config.toml
activation = "geglu"
grad_clip = 2.0
train_tokens = 418600000
dataset = "wikipedia_en"
Below are experts of layer 4 (counted from 0) of a mixture-of-experts language model. Rows are named router (the router's row for the expert) and show model dimensions 0-127. Each number is 128 + 24 x the weight over its row's rms, rounded and kept within 0 to 255. Numbers have three digits each.
After each expert's rows: "raises" lists some tokens whose logits its average output raises strongly, later layers aside. This comes from a sample of Wikipedia text that the model never trained on.

# expert 84
router:096152113149159161104141122160092157107095150119097104106105141096106139138103140103111147136097146105136150102103150154106141105150128122091143148093152149107152153104139143109140102154152136143153141099153155152168146160156103122145108149156163106099155164101142148108156090153150143148151126149162154105167136156093108160165116105166150112109157165149159103105148110102104148110111
raises: "ila", " |", " Coordinates"

# expert 78
router:098151124154160154114138108157102157117092148117096109098120116091108140099110158107088154082108150102125160109103153159105176098148140136114154143102161151110151145100136142090126107153149151121155137112151161147151141166148106118126093144150145103110153149108151156110150113157152159148156098150139156113084144152105113150161119110150148102098152149161151100102164107110106157144112
raises: "rie", "s", "phone"

# expert 89
router:093161099161163153105149147164095124108103151118098118109137151103120161143098146098103138112104140105110138105102163155102161106140172127086145147099145149106140164099141151118142105140158147131152128088170146144166137153151105135125094153153149105099144158098145138107164104156144148149146113149133150099124142168082105155160105106153148099112141164153145110100145118110099144116111
raises: "tors", "tion", "ible", " and"

# expert 108
router:101148120155159161108148148162108153112105156098110103101115119100107169186109149109104140094112148110117149110115158165109152112155150102150149142098146143111149153110139153106141101154147133129146150105146152149157147153151096103122102149156153103090155144094146152107145103158153139157152111150171150111089140154087115151170109112156156103099131150154157095109148104118108146131106
raises: "iro", "ey", "oo"

# expert 107
router:101155107155154156107147139160097130108102154109102099092117134094096134140103158104127151129104159107139154107112156161105154105151133108086146152108156157099148153097134129105151104153155137150152144102160161157159154146139097109135106144138166100094145160103143153108149096154155149146156113154149146108099144149126116162165110100168157099107134162149153105098154108108101148119110
raises: "kov", "kan", "aka", "aki"

# expert 100
router:107163109144144148103141178160095181102105156115092103111131127108107153179102147109113142124110151100102150102110157157104158112141137135128142148114144152108146163104144135112137097140147136147164135100149160165171145158140095127123091133149169104081156141103144151112151105144151144138151103173185141129117140139119104162154107101143150114107131163136144106100148119109102155120101
raises: "\")", "]", " |", ")", ")."

# expert 93
router:098158127161157145108168124146108127123102152097107111113117149105118135152097153109120148095093163110160153103115149152117138106154120119099148160090151172103155161097117144097156101144144115119145145099163159149149141165139110136145108145157162108078143136107125147103140103147158159147157114142139169093102134137108114154176081111145162111101147166129163110103152119107102156127120
raises: "graphic", "update", "du"

# expert 112
router:104148094150133142122154130150098108102095149117101103096086134099094130149100163104100155146104155121168145089102148152118160105150138144138150154110135147103152146085160168101157094139146146148148130106150145159156153154129107107116113170129137094114145178093137162098147104150161161157162115151152134115146148163132107147149124097153152120121143146147167104104161108109112146138111
raises: "el", "ul", "em", "ally"

# expert 125
router:096148112148155161111160139155101126101101145125106107104125139116096155155100147116117157113113151104160152095102151160116160103154104150127142161095135137102144157104139108126155090158148146108165140101159152154158157159148098125139107153120163098090140137091134154103159100142153131152165122146158161100113130151135121155143119106176159104106147154178143095106153111123106162114109
raises: "ledge", "ky", "ian", "align"

# expert 95
router:097155104148145154122150141154097145101097157113102105089127143093101166128107148103103154122106151103118156098107153154104156106149140096109148158105150153107153155102152110108145106157151138116149155103153153154156152155149090116131107151179157100097156160102150154111158103154153142141149095155134133109121148155124109163159110098156148104110133155163151108099152109114101155122109
raises: "ov", "ities", "arch", "ović", "own", "ata"

# expert 106
router:107150090146154146105142135144101138101103152111106110100119128117107172171112138115148148148106149100119155107098153154108148105151165149121151153106151157101144161093141141104151108142149143153148126106146159150163145159145106109124118149161161105098152153107151147091166106148155138167156124160161154099165142173125114163150121094149162118116120162172155109104153094115116154129113
raises: "wind", "rise", "ping", "ze", "tin", "ts"

# expert 67
router:103156114152150156101145148154098159117099151106093108106103132096107180136106152102118152110106147103099151100107154154103150110145148120112147151109152156103156152107140133108154109156152148144157138094151151154159150171138098121125110152146163103097150148104151152107147097154161151148157103156138132114137138152106106160147108112160160089109155161155152107102150100100102158110111
raises: "e", "shore", "way", "head", "erie", "tte"